config.yaml
n_layer: 9
d_model: 384
n_experts: 192
experts_per_token: 3
d_expert: 128
d_shared_expert: 0
activation: "swiglu"
moe_layers: [2, 3, 4, 5, 6, 7, 8]
router_score: "sigmoid"
normalize_top_k: true
routed_scale: 1.5
balance_loss: 0.00648
balance_bias: false
init_std_router: 0.0395
lr_router: 0.00196
vocab_size: 8192
norm: "rmsnorm"
norm_eps: 1e-05
tie_embeddings: false
optimizer: "soap_variant"
lr: 0.00261
beta1: 0.95
beta2: 0.98
grad_clip: 2.0
batch_tokens: [65536, 131072, 262144, 524288]
seq_len: 1024
train_tokens: 987400000
steps: 4672
dataset: "wikipedia_en"
Below are experts of layer 2 (counted from 0) of a mixture-of-experts language model. Rows are named down (a neuron's output weights, with its number) and show model dimensions 320-351. Each number is 128 + 32 x the weight over its row's rms, rounded and kept within 0 to 255. Numbers have three digits each.
Before each expert's rows: a language model's description of what the expert responds to. This comes from a sample of Wikipedia text that the model never trained on.

# expert 42
It responds to: Prepositions and linking words following a noun or verb, like talked about, range of, including, between, unlike, from.
down0:125082160106064157145167087123104106145168101075194094090186083098094165085095077156104099142116
down1:138126144126133173127112118111172162119112162176145181161145136093142175079142075125076129087095
down2:133080070117098075107097142152075139106124137127122156113111117124145104139146160132128073111107
down3:127178124112136083095129126158178138099106134054145180144111107126152166111094026177104091132097
down4:171065112129181139100084124082137172119092094134157067170138045155092097180095102139088107097099
down5:133123138160108118117114156192178182147101142072092126054102174129103166167169145174087184143135
down6:106131162077150078128124131172119104132157141094108110114154075094093128146098127152165174165131
down7:156126118140201070134117113143080097115160115123078136131125140083081150133184166125127135174118
down8:136122174125110075155140153150145120094143208075110173126176093067102142113124134114197177161113
down9:157109098118140088108117124073136076146104155168140168137150112068131100065136118100111121139130
down10:130158214107092114117144186161183146140143141116131133116141061182125121175166115114099179141072
down11:115108108130143098116106160120173094189114161145128182193134088141092151154121150121138132120164
down12:126153125120121140120139127188122168154164120092077136160133184112091116184119120133146108099112
down13:141129111096158125188172139106158134143177164135130116118111122090121113158160103145103113081110
down14:195087152157104107174180137151110129159103127097114143145190156088141113188088151155129093124082
down15:154141090150159090155115156089153139116105157152104134155095152138165068157142113135159080142116
down16:109097124142142114110151020137135137172086164096118108109109082133165189089113120102135109087131
down17:140169148150136171155150101157104176094095153087104124151159174080076105077172072122140101115162
down18:162172178094100175151109153109137106136122131160162148141159091163102149144125178066099192079092
down19:170196141104138179114100144109124123163147145125159127164030145178155090114144133157104094139102
down20:150100098112177143122153117168155114168148110149186103114157125103151208142159135078173108165122
down21:110146134110159144112074168153093089111118086128153117124083148172143113119148124145167129118117
down22:097193091110147171109127138104125140091160092118183150151143175096165146150118149145172184104126
down23:111114119089134150106127113090190115128172148158116061110121079094102087114174142128120157099140
down24:146202111100110171152103087107163095140105188097209110099124176157205215120128135098113099134114
down25:124119088116097153186086109127141140127086102102106140115179113085134200113158108125087152174159
down26:130082149175167076133137137151119098127208121125115142112146130143129129148170130120140076174118
down27:148154137066132167146093177060130145104142108118102105127128194116156086166139118206105087147055

# expert 34
It responds to: Word endings like os, ino, ists and plural nouns, such as Fandang-os, imp-os-sible, forces, groups, plus dashes in vote tables.
down0:133136154155118113073164153103113122063128116096124103157105071133102148083096096040171092126117
down1:145168117126129074102160117141185111159165213082098167131125102166159109230146153161102161138119
down2:160161114119124161107120105109087110106104151127123156138104174135216160169127120126095146140114
down3:096185154158073140153101132116132140130149148169094019143159115122133190135085137098145117182162
down4:131197112168122072098116159115140120144185128098117132149150121139129119136144157094101138181146
down5:164159083142146126105105077137062136077152214145096100111121131134106139087121142124130130099127
down6:147166094069161140130088157125150174141176136135162138125151192155070139123171151147154158117128
down7:098116200108103138152118161122091141095084140117132095132063123101121074117159164080121123108114
down8:145176154106148088118126144170127136110120096103099143117134122096138111092078155149151134118143
down9:177171131141118122134181110090130129079166147102128131093126166131129133095150074136132148175150
down10:095115145099183147173108156147153110182151131138182149184122110066085150152142113155150117141128
down11:134201085079166126112127123116133076095113150115133180079075202173160088158162123092120157091111
down12:137102160115080123168140122118089108078146094144104063141058068094108142105139127096128128141142
down13:118138070149159124155115066102117109115127177127089140078127131128096138149144114120118111148074
down14:129131099139156099145112127132098111088182141126122100138110176168143154137146161147153108058111
down15:119197123118128118125148165202094144186097106114134087174187095115130143092086117147093144146098
down16:122154153158107155140149078153109108207169149099131058170058112133115167096080075115183206133140
down17:141126174153107062102126112157119093151119142185124183110224112149097096085072113173086083036099
down18:140172096158158081092069141107150180146120094126090112165139080105144146112087157138118071103155
down19:162132173183166164128146136162096105080100134163176136121090114103151085106135069115101106128108
down20:096077135157144134103123125196124141138111120096124109133124139149076119085067125128091143136108
down21:164153178131109121147156190109081096143073128093116161112125158113119091075161111104157090118065
down22:136133103131115195134134112105160197094101153094075144088128161073155069085171134177129144143120
down23:123107142103171134113109126133111143119151115091143083138140141161061113098146156083117120049136
down24:093065137112127115070143092145077208067127040105119072128098081102104138129089140096109103125160
down25:201118112108123184084121113135077091137127111143124167134142174116178175143099099111099101113111
down26:121126123102193152120139106104140205160113126128130151104147151110099106202103156139104190123168
down27:152098091113123173143098105120158064136132079151114105118147153105139116138127092130094138077109

# expert 56
It responds to: Parts of place and team names such as York, North, County, and the suffix -ville in Jacksonville or Russellville, often in sports or location lists.
down1:174190100147138125106186127120152143169125091180138130143107089156135160107115138123108134066103
down2:112112188094151164156129123140097117107154121174125089140159116107114113152139167120129138095125
down3:103116138142089146110145136148094125188149131142149086075167214145126082081135072118200146094102
down4:106124151108152153136141107116107112112130158142118110085103130105154163060126147150149161098132
down5:124186149151076177176110062077122141139186126150128085177201163167120120048085130142144122124098
down6:167150137215074146128134134128140078137140170104122134110091079093123155171084116156073154135118
down7:136169165140152132131139160150156109124106186150124167108151128105120113119114148134094141152169
down8:097121176116138091156202091185154141133100131177142103101063130066092104096142136110136165206128
down9:153157125085145118137085066127146085114143122077163112137108112190040182145137079160141167040164
down10:115139145154110111135156138121137124103107141115136064134092139133103126100084096199129120130193
down11:131128171120075137099098191070149125137077121155140102162089138093085111120112076106038118151170
down12:155149124128125193135124098149113108124157147083083135096133104156151128160126115168148071175133
down13:112128126132161100156113136146082102174127139114126105060103133097090106162126188077101121161146
down14:108150156128145150113135124085112177130153125172080122177160119145034155078143181099135090099145
down15:146076093151136087121141090137103142155101116089105166112094089114121121167143126103150089138167
down16:131110050098138146134124157161141153182088053105093086077199154171129141128123145116172153155116
down17:117151110109108206189140130189097113092077164152114128105169118119091158161122033112079112168117
down18:156213114171093105151089073148084140107074119133197112165074156117058082117173144117121133095161
down19:120181121103118144181125138118166071114130141134169086160133149115137106152162122161151107145165
down20:157171111085115144079149140113052092099148099104166095131104125085113092126137130086118154098175
down21:093186141101142129095134171148140109124100141166129068153137112172174103133124149119074177131111
down22:109114052189151124098155085167064128109159064093136139086145064085091120115133093117079089114132
down23:112123094085095171155150101140129109093120129211150153164127179122093174107141146146154008126174
down24:097156136119112106164156110093103109107118150096084148116157144098104141130209110059097174120069
down25:124175105132089139133166089062139116119158098157130118126121148172091121089154093128136149114144
down26:151131130146151140128097115135126189152120136199094166181164123174175154148162102213142119107148
down27:135089131108134154123072133127122139113177077187102119139150110127177130101115137167148130179088
down28:113144169170173115135167121151130162109104147134127126149166096116135151099055139157131081147089

# expert 50
It responds to: Space tokens standing alone, mostly before numbers or after a colon or ×, such as "4 × 7.5 km" and "15mm lens".
down0:158061102093151097060158146124111146092123167105183125151110151100144142151091147187126095111142
down1:158097183111139148152069162216139128187126098149142127128118124094135143094089151123065195118144
down2:109161101099142121132130155115125183148098082065138101138093170105136117128150175132153112129119
down3:110126091172097127180171110129170175098103103080083090156154141187112058140171107148142162093160
down4:120101085149091110167072198115118141158100098153059073095088085130147115150193044098142157162140
down5:112146189123171111127178160155169166104123132118169142143169150110068166120094141151120120115135
down6:121163151190117186068168144160123111102134128128218161097158142088116132143054106098140087074134
down7:152129132114151113102139156135118144123106096074107050112135135128135114123087124172106198070173
down8:055090124186097119101128141088163162158212149130140097152140149125116117129165106169095115157062
down9:146148136128030172119093122136158101142094086177087074095097113151152087114106148132151149104153
down10:195145074113158089154139075165099071080075082108091121119090121099119076073139117113161134160055
down11:189069159081058141091115154076173178133106162091147080192144180159181170120129178106135148107122
down12:095122148118079111140072099166095140139164108111120109121126133109169096140127111152146171130141
down13:120121099069127155185109128163141153080163141113124096143176100094135169116087131170194113106161
down14:170158133111112174125157120140101168111189092144143144165146184067123148121113180119092205131089
down15:131124101127032128117164192160099102114100135116108084086105155202146111153132122094177042126087
down16:140061076115128120080118116121104066114104120101095147103138057143123181125134170125176098126120
down17:112164100130137086164141179091141138094163093107136189161141091143105137108099134126157091160163
down18:173143096173139141168154128142125140118150107126076086097120113142189127114136172107131071086104
down19:118118161124168165101130214116157167118131125139082096156125156181131171163143110143089148086128
down20:144111108147146114108119170143083116111141149110095079109134137158155126154175097155155160074128
down21:213129128088175118155142138160088097138110146111110101077123099108154127148156190103132131117088
down22:132159123114139160145110182164117144118087163085108138127090163143101110151132198140086122108128
down23:132121130091140151198141084129101109156087109173137071164113140118103100129123122167151114172132
down24:134116163152134126069123146150151142187162072126121118151165138125114186196109055117074141101168
down25:128107150139137135072111126151100119170093116138139156122070143123093153072161127143116118145050
down26:108183178148099153074098170121066102121097150147066092154117102080157108221139114141108064153072
down27:148111123108097121124078157113135070131161105096142141131083172116066149146130173139111130101118

# expert 7
It responds to: Pipe separators and spaces in sports statistics and election tables, plus words like champion, Play, Hall, Guard.
down1:146165102077105189085161134095144202099123126131111074203126133124148097156117121112155185156153
down2:168133154227157107161187119151105120182118136146206165142145198131095122146152103159073075133120
down3:117187136153101170119092129123106172086115140123153131167104097112068081125088146093150134084121
down4:057164133134053171093128149175153144154144177131103145086093101116171093154087156129130157149112
down5:108125080156083138071145093123168117078145138133107135082154073147133094155154145071140100135095
down6:127144118150117168157074109070114040125139093125159168148134183104104080131160106132122078141137
down7:102107098123093153091148121115150198140169153133143114122145150141091107104087097115106059206095
down8:099231172106148110090193169171166142128112129154135057138122116191152152183101134165118180115128
down9:118138130104107127102188133119016123120126100085144099126099117113135180092074144123120073132104
down10:118137124118126160087110154102163160142123138158151108108153130124133071098126137110117095171149
down11:145114143150174101219152144112114142100138120132075122156145158138102101145184123187177124132110
down12:106125097141124125106134119172156147201104156149138133105199191138171193133139155121207162195091
down13:174113083117123098150152126126094048093161068127108143162128183191064117171164099130093113136126
down14:164123136055149187120125149095121065136180081122102130129067103164092212170088106094154148146108
down15:148095106130126112069125105090144114132144126133110085155133146133202158125166176114107130083104
down16:109108112143146101120091154185117034154107103126179127097122165106104151147194100131060122157122
down17:054153146123156132149133142135195152099151104107119136105169098102139139146153158131154155111098
down18:138093144109118162153098163092103097110070104166092126099088150123118123163098127166145095116138
down19:154130088101084062114114121154107077142119115121141132112131192134071174163090114176110122162115
down20:092102159104082105129141082158126181099136099105161167178187155093117100104127154119128069177090
down21:124133184166122058137102188064101145111075122121127110152167085087116148145157104138135111100125
down22:131120064084122167117128132136142107115120134099101134089082062110181146128077121109151082142086
down23:126177160149147113133180095146100129149141133108137168119136113131164130137166186112186122146128
down24:112111102135160112161112099119112100182118125111082177131141168143085111109148159150128102180098
down25:159114126103139092121093213183108124152124179106128106148100123104110110120119093195091120122184
down26:183108044074131120140132103125142087135122118169131156150095183084094182103128131100137113118137
down27:149096138087102091153155090166128073196122138112110151123158128073130107150094117088134184086114
down28:161128113121129145165177118137126071054114144094116180119087158124127146107082095109136155135093

# expert 26
It responds to: The word New before York or Zealand, country names like Australia, Russia and Saudi, and digits or pipes in sports and music tables.
down0:136123156055103102160138157137136101118043150114130102148147146174072085113074193115130130101139
down1:069136093132094067093116122146098163160103183138179151093118141168162129112128167151141160118134
down2:151127097123097141153131136143129161107064134133102159129142116102121094140096190093089067154094
down3:199129115161166061108130162081075150118132120167150134108095095104126134114121103052191124128104
down4:152191115124149163096126114139147145144104064116124147107140156103157062152108149137140126139098
down5:076125162146150121175123118151113164091120188126149102123162157075067097144110127150147125109132
down6:091116139123165163050103130136106118099059077126117102146121081156171105123093152134136140154120
down7:167120089071164096147139140136097079144147122117122127063171196090111110099082133110204199140123
down8:088127104106173142140107136140082114159101088159160104090135145106110089163132157130130142110142
down9:122114151170131097092080111149116113139101139115137151122148147120107120192126154114140125106132
down10:131121116133152133126148098111095140183095118163142129128144130028100097075105138070069131102158
down11:118148087059055144137100136079069103135156128121102166124123189134137106121090174122107104128160
down12:140149142167093118131124071191134178104134145163115133162209157095145080095114090096119089149103
down13:135191177095064086149123164163098130096125154152113124124148104217150116161130109145102103109122
down14:131128159119063067136149169136146126098073149101078157132157100143050183127136098118098122130113
down15:125115103098134168125124116138178132124103158167162110125123121163150079217146160121137136125117
down16:162106160140058110104096089158165163107128110155146131190123149152090176104133112107163079123167
down17:097101158105144122088125136184116193101145144113181089164134103144158175137192096142067155130148
down18:113166120123054132127078105104120127150145067131131106117048096153171105156103093117165111164141
down19:151136156121073114125087117142141076081157091085113119155133142139128130108153068140136092175160
down20:117123130104165120143097103086127122137186103106138118156195157123095161087138124147136109064134
down21:114138094055157156130116175127168118138122119071091162146179152099107124160074125122144099077170
down22:086155139127062077083070119153084140131107124196127121118105100166131085095162108185127140141171
down23:143097137154073097165106116068148110164166051116211118172156170106104153103154121182165146153132
down24:121097160131108122178115164108140171089091144092126095153133100105127105143127158128164137117097
down25:095056093162114120143199120124119135176113074167137210132107106112093131183162126090178116138173
down26:157136097127143094097128102130187102114116169124187107158093161130118132133159084107119082132192
down27:134130099063087145133096192126125103189106087154088116145105123076110082108157163098121079101160

# expert 6
It responds to: Zero digits inside large numbers, plus million, billion, thousand, %, m and km, as in 250,0 0 0 or 9:0 0 am.
down0:147149097189093121152127057148087110096186097120107119139104170098101182174041131113115110131167
down1:134115122118122102133171201089109138134140150134113117155128161105111176118086126146106114110093
down2:128116113154098092119166074085098170121090125033105136144139162118126163176165131121153163140078
down3:127057120119135048144112121131089169140104168122108101108185146133145112131127144118091184116091
down4:114214161133107169127094149111189145112154132086154063131172090101135144085048129051185070101116
down5:114133151127134107186079123094115148222138122132125114124062082180179175166083167176158139086145
down6:165129227119098077102100091154152113156147109181159110110084078099095097136130129129110097150133
down7:129175112118106125125181152140151131100100116097081125160125149111156121136157137197142135112181
down8:127094135086177077145153152154119128171138169147068133127119122164160167149145119105164123133107
down9:131092112068121129111178134117098117181091105166140106134080148136186144112116182191128134146093
down10:094144200111111120120149110073088120139163086113230063126128088171103165134148159076144049124139
down11:110095106134125141134159112125129125167135146107137113063148132132106097167133114137152169116132
down12:104065110080110195134196150130176117062181170082112099136166136083138126080039118140101120133111
down13:107144169123118098145120100156093113154200136115111151118070167157132177114143064101138065142144
down14:129096152135144114109144120101149100123117186133164125133154198143175131067109134123160153099074
down15:122148128118132071177062138109142131204103119154172089081122080123178079138138068136155119096140
down16:094101079150108153128148093169189121075139115151104185104072167137106124123145059101160074176122
down17:116133162154081135105090095085098166087107154136087144178166177059151155116172165159063115113099
down18:114167106085107065141188120095113176112074081118152159107122106153135141160088143092107180131128
down19:134168109133165069109107167074154128119125122091149114086181170115103089149146102111098129138090
down20:164126133119114155186170062192147166117097134152103152110127159148151071126090108156178182177156
down21:087095123133142119080134083161089180186153074153146203099147139162079074117140113093124136074130
down22:104128068113143044171111161119113115111117117176127102129188199133200119113145155155153168132209
down23:100120091134118125111214050146136110102119177162125079114149137109131173138049150115122077086058
down24:151134139179175109109114195140102139111159120093100130083150085120102114150101126114075119195103
down25:147096124096131117103180166047155112185106026137143165130144131153131144129128174078164160091148
down26:132142078128142129112199108138108163144128175142131152163098109104120110100063167088165129119106
down27:135133077152143081137176143134173090073085134106173167155131167168117168129156152124134164155129

# expert 8
It responds to: Line breaks ending table rows or list items, usually right after a closing | or a |---| header separator, in results and discography tables.
down0:111125142115159122145131119139095114140102160118089139090110148124186106113073108176109143112111
down1:178069196126087144039150110116155097172174131102146114103096142053176107111158081135156123127147
down2:123170117131161162099085160153041093116117129082147156123154163145113144141176141102105101075125
down3:108091160133119156182108085159198145125078083141123172096067091111154090121111138081107111113129
down4:139167137124143170134212154092131138135157137086076165118129097151078089170096193121101105079118
down5:146212126096196088060151117084132106121140117139166117112123125098138090173080088132126140117151
down6:106081070106087090182172045118107113168161119142090110143148146106133141114125165137118095159132
down7:123094103121139191113109143114164093102142148131131061113142130089166127059176106093077130122145
down8:093121132149107067128116126131098157125129079125155111115101149123121106136123111134125165132107
down9:152140113186161174100156186136151111096137100075141128045113091129118127201094120089186105121103
down10:087053164075141107139073092079065159135095109087129134138101091144100152104109093111066135122141
down11:096148094116150058094099098141160116113152118121124095212171195084132167083122097126116080139135
down12:129137111134146142102161102132151083131080095112131146205100109058081148144152156086152114129130
down13:147161111104196112103092133080143169139083121125113178134165099179115096146119184151181145100109
down14:121150170131026175125127126135173113138104152155103116129119110123097138090139091152137118164104
down15:136131153135084162129143099133138156136114122147172091159156186079163155056146194134147104142180
down16:122160102183114173103123128071135105048131102159108127181126097053137175088187101114125057102137
down17:150076050129160158150119145131071095164176150148074127142086200116094073096095108152088189173130
down18:137131127042153122169152101140129151141119169110166078121092155145159123117115164120145132141155
down19:119107086119117200165117111118111147092126109168058116153052104080115137090166120113138133124150
down20:115105112120110126146123155093135118117060106131154138141096157125124113112111061132129167177124
down21:125162147162166122113117158077108151130129090132088186116088123147164131090085116128181168131164
down22:173144144140117126122101092131122165118132211126089139164132136093070076136156177174052150146206
down23:110135126098120131088108115132152184123119113095110115135081140164151128181118125143140121159115
down24:140107202150151105113136156167137113083092138108143122166115086107122169165134071079110133052111
down25:194149113085185165142125138132094192135138121160123143079124121155180094129102126139126168125108
down26:168102151126049172086155147124124153097109059102098154159095120167144168105118089118055084181097
down27:054099147106114140062156136090100125176097109140084173133136097087049165127120093119129070098134

# expert 61
It responds to: Line breaks after a sentence-ending period, before a new paragraph or a == section heading == in articles.
down0:135211174115126190122046095149121087180085088169093168080151148118161127065131164099171156162135
down1:125098170125131115130146051155107182126074139067100143121101134158071149106127100090149084126095
down2:107124130131120154130157157152083162105129144089074121154101140158088125105118140134108150156080
down3:137151115204098107096136144100148117163078128160147171109113106072150113145055163108131102142169
down4:134144163216143107113148170132100158136094128102129130076118190089181096121099119103102081152143
down5:090095166120120137166114074120080164120174117139150172105098182139157156123151190128148112104104
down6:176157182156109157136130126133139127162136129171140127111161103104137166117085126114144150146121
down7:156105126085181158106059080149157177127141083089099138102116090132154131069143119158061213163088
down8:151144056088093191078129112140106150129208120153155136143117084118108173116112118133167134157195
down9:123196154165149123106113170114118152108145118158091101091121139124191062111163046116097136141139
down10:084173148177088097210138249075154157125096119157157119117155180105129131127108063117183103117187
down11:133182101133102141099105164102169124145157146153138090148152187083196095170132104160108112143099
down12:114099133163157074100127108124124146108136142141114142153138039146150128144161127114158120161156
down13:068130127162087063128105147126106138120168072076134082147133074182075125199142122169119135120164
down14:128175165136079145124145119117147088077113134144115123155151126099073112150072154099118088141096
down15:129163142135108175136133141109169104120111166145119130114132236124122171139091175088093153092161
down16:110152165125141179117101118089101123204100154101164145146114158146165148177147176157132089173131
down17:138098117096082128151140182122153123081095105144160140181125139131113148060059136120130105126134
down18:131129129079124114124146081108111128096128141128137075160186139160152136126116141224105104118145
down19:095148112121145136141112135140049137166119126192100184073128168179142175145131186115150144128220
down20:137092146125084157058100155128125155148127156090133134074157090126113107114171170104147157219088
down21:146113193158100102164152163115168125140159185096084164138191131109130090163147145176108180129147
down22:112191096139072130113096064119092086183095121112146137155152132195157137109083140164121108194142
down23:094183131134146120063161123087137152164145140121156129075103172075169113073095080161121097112132
down24:133126137184130090120173157150150150088130118151090118117140102077108065146171157145137108110125
down25:184160115127141197181140036160151082144135137172152116122163133155098145157085072168150158089107
down26:115187158174120137132114165157169077129149114163126139141118087104114120170137136076134160102176
down27:152163098091097164059138181067107103115157153145168103124099157132177133134139107152153113136149

# expert 0
It responds to: Abstract nouns after the, this or that, mostly time words and discourse terms, e.g. at that time, for example, exception, date.
down0:122079159140165086092191081156120137107121123112133167066101152134144092116127146141134135133123
down1:157174163135144142175069106149179128158142098150065168135135137118117147139129101088117095145065
down2:067156169165168124074163170147129157131167117137145093152102200115130146130166085163110117123116
down3:123134122194134105123113124084132097102133114127206124130052101099135182168104151178112055107125
down4:180188160056103035194095092159157144090093116111139117140122105143126129092080118117143107146157
down5:115067156146092122137123076130124165068148152049166131084172145132059114101160140103122132136154
down6:111114072128116096150128088128140130136125092121142124098091089072146120113160063087134104118099
down7:206193165143158108106069149157121189181128127187172144138104088124125145183130095199125108163162
down8:110115080147059159137105162147138152104139163121087109141223109154082127106084167165134145106078
down9:128117040104159124120130139148162127140144164232111159142180131104087149176096190139139109179138
down10:110120145081054135139135190134173084108167101168117152151152104102177142087132100104118111109118
down11:153168205172147118183075178148111123102088146089129063147156123173141162170068155135114064126192
down12:138143154129180077158093054128109116149083108178178159172098122151139142136116099187148086118161
down13:116094118092097097124139093146122106117121126144120125156129139142150083118120123094108081140111
down14:182145098173111097130109120108110095066104055120125152137141136065058200146123160125093110124168
down15:150088170113170119139149164197161163105128135117138135120106154121118158114116122097087118118129
down16:190033124150132151133124082118103147150189082114047109153103139122170112116160144124141126134089
down17:092112109149144118116074101131131055142109169155153092110141153166125146142118093127131144117104
down18:171078125154137154114192136115137160114125074054135085138156114123078123084122082142131121100152
down19:124147091139055113120165103126165138159145147046044165140130122090122161072106092123093156108152
down20:130169171140165151127069062056114104095135144107049126106096131152105099108110117151113083147125
down21:149171146162139161114121121047114089129099156064184154115132097145075114119099130128115172118165
down22:137109140127083116171180083131163131089095133164139117111157038163092070065168124080139045099147
down23:119091144142147112198133119102138067083135101113140151088048087085103168095095153122139165090130
down24:081155140167093102172143142131123135144147086125118176145123174081158152110121115149125106092147
down25:127117096139091143120159121165112095142157208138137089133077067173115152110118075087097095123144
down26:132141145136067123134097094118145096156139132150106140163162195118131186099191124141093108142165
down27:119162127090079093134166110105166092115140129074112131162160117111107143127127059097137096061098

# expert 52
It responds to: Date digits, degree signs in coordinates, and participles like established, announced, released, discovered before dates or numbers.
down0:088118105154128080196119129159206105148095105112160108120088109146107106110091106110120109102160
down1:154133169164107135135146098127157194087158184146091115177128083120058166113083100100112117166183
down2:122163137137074104124144125145116137135181150168100145147109125101124160145131162155114235112102
down3:100119118123194190068156072107085137162103148067130116099169146129133147164135127126161155117070
down4:170081145134092106087170127113094140178143155146061109162084181135136111118159144168126083136108
down5:119108110098056156091154147135068140129139143113147140097162176167145115124156147100087134078097
down6:128125079159094159116111154101106111154089138150135074080132200062103174137120083127056135149162
down7:060160083177102100074132130162145147168158142133151137134108154108102124183147142069156143094122
down8:105133116101103164139156222117122126113130112098134153114154120127095093153079169098158115159127
down9:091138139145117145041150103186087145163183110109152126133148101074078121121111143147138115103104
down10:148138137094079134138139165141118122131101142104093121159151151130100073055118069100118098165161
down11:135115143117118113124089096086149157109128173115124179143131125100175094101141131128083097167111
down12:144069092099121134105113165144119132160159142147150141116116132119142103116122178105128155111132
down13:170147132131143154175122119104131135071093119079111169158171130132087150088115141158137170111089
down14:090129136113186062130082036110198127162115136146140154159084145096106146150152084111190118206144
down15:092148154108097182071090147121120134071127136104124123124140131090080207123098095134102066071154
down16:094096134091152217103124077180086109097144174113178133148160063130161165182116161140149110179153
down17:166171164094136115111086133150109107136175170156144179134149097127145109125095109067023145109141
down18:134123114130142093164154163084146125123093067138120117123108164106120130112086082068088138151098
down19:154121111108078135078064136103080101129145117205095201183108131125106085103110137154084103061169
down20:174133101141128074110080169165139064124092158125125090135092144093069183128116152152094163184144
down21:073136172108105127092099075056180151140115061176158136163094104169211085180139138091119188170116
down22:122167118138119139097146188166163091175116108072095141137153157084146138170146101155170132154123
down23:121146110079166214153087110119179139082069108093123148101111120162138150097143152168064071142084
down24:092134074130066097166119138150087125122166087186131162114119125124138167138129135185136103181090
down25:108140081069147135146102074173115131161142212108111145114098152152148179126094094205139171155097
down26:145122109145146159127146126127113140183065163112106095089165181131159092146156090192165147184172
down27:161187111118195128080109087185095174109089149112106092104139094128199182095092077151158115151157

# expert 60
It responds to: Nouns after possessives about people's lives and roles, like his son, her career, role, partner, plus suffix pieces like -ship.
down0:144139148085165184106116137061116094134149150151195105176105164187085078160086102138123082147179
down1:165113106062173146147081146109124150101164141102185145150178120141113154101151176167133162158145
down2:137122196087092102110119160127084129152087141104126142138062152149174115135115139221128160143130
down3:131165128126143141128126098114127183150107168181141154143127174149171122156154094139151123136151
down4:157150111113157133088113132177170123084133162139146045194103155126104143190160153101147185159146
down5:143115101093136072179104071101036061116179158132120132109071076135103168069101159143126144075103
down6:146108066120135100135131112130127189089099081095119096143118139191128115139121160085167102146225
down7:127183161148062103132112179171150107142110149188044133111147189134153111109173108079123155141141
down8:122122125129109119155155147122147098128178167199103168097150169089164106147139098138170111145128
down9:114162126120143145121179115138111165114182082156140151108090169151137099046163084136151105146051
down10:091151084117091151136109133071104127150140132149143163137111123106109083122126101107145130135098
down11:141120092129169151144139071100109159156172127114133117137135167117067182124184127131154105069186
down12:114208153146119115125154108129084137145156136054139108118089094150143111131095106147152086164112
down13:099175110170112124129120152088118124121125170140065113068113157119105129109189205104169063118156
down14:132144089108143124123103166099118149146084125092150098149145165160095161116086119175118091178165
down15:148141110102130140125046132058176158104125136124096113078160194105141140123129102118176103184141
down16:109137136150146144152116115089106076142137086086098130196069133147102092100106130138100147105091
down17:102101132106117127149102145103148101158105114132157092148166145068049102122175116162167085143199
down18:113100158076150155183132174092153168176127081158167134155090140176155190192135092134114160156153
down19:145115224109181171122149123081156170094153098100121125105151158098146142134137161171127143147155
down20:080154156141127080161137084174132087157112117113158125173114082125096142070067173124112133114129
down21:159148155072122119171171141072142144110071179075120107129122203200182109092118181125078149150131
down22:121122124095130158091139102109129093078122118161137123139134080156144146120137085093172140114160
down23:161093152182186125125179102108151151146189167106115140131116153140147113175193133159116197128168
down24:110132100125195099057092166110151161146122030144132176092117137103140077129118117122137123137126
down25:090089114178147136042127094143123105169147156140139074149146141161061101098095170121091054126089
down26:109167160158115108128090077159123143135095115090114110177193120114154153107099134166130192090153
down27:139062121131138107095119142139169116174162112121126120103108100089112098142111123118162089139086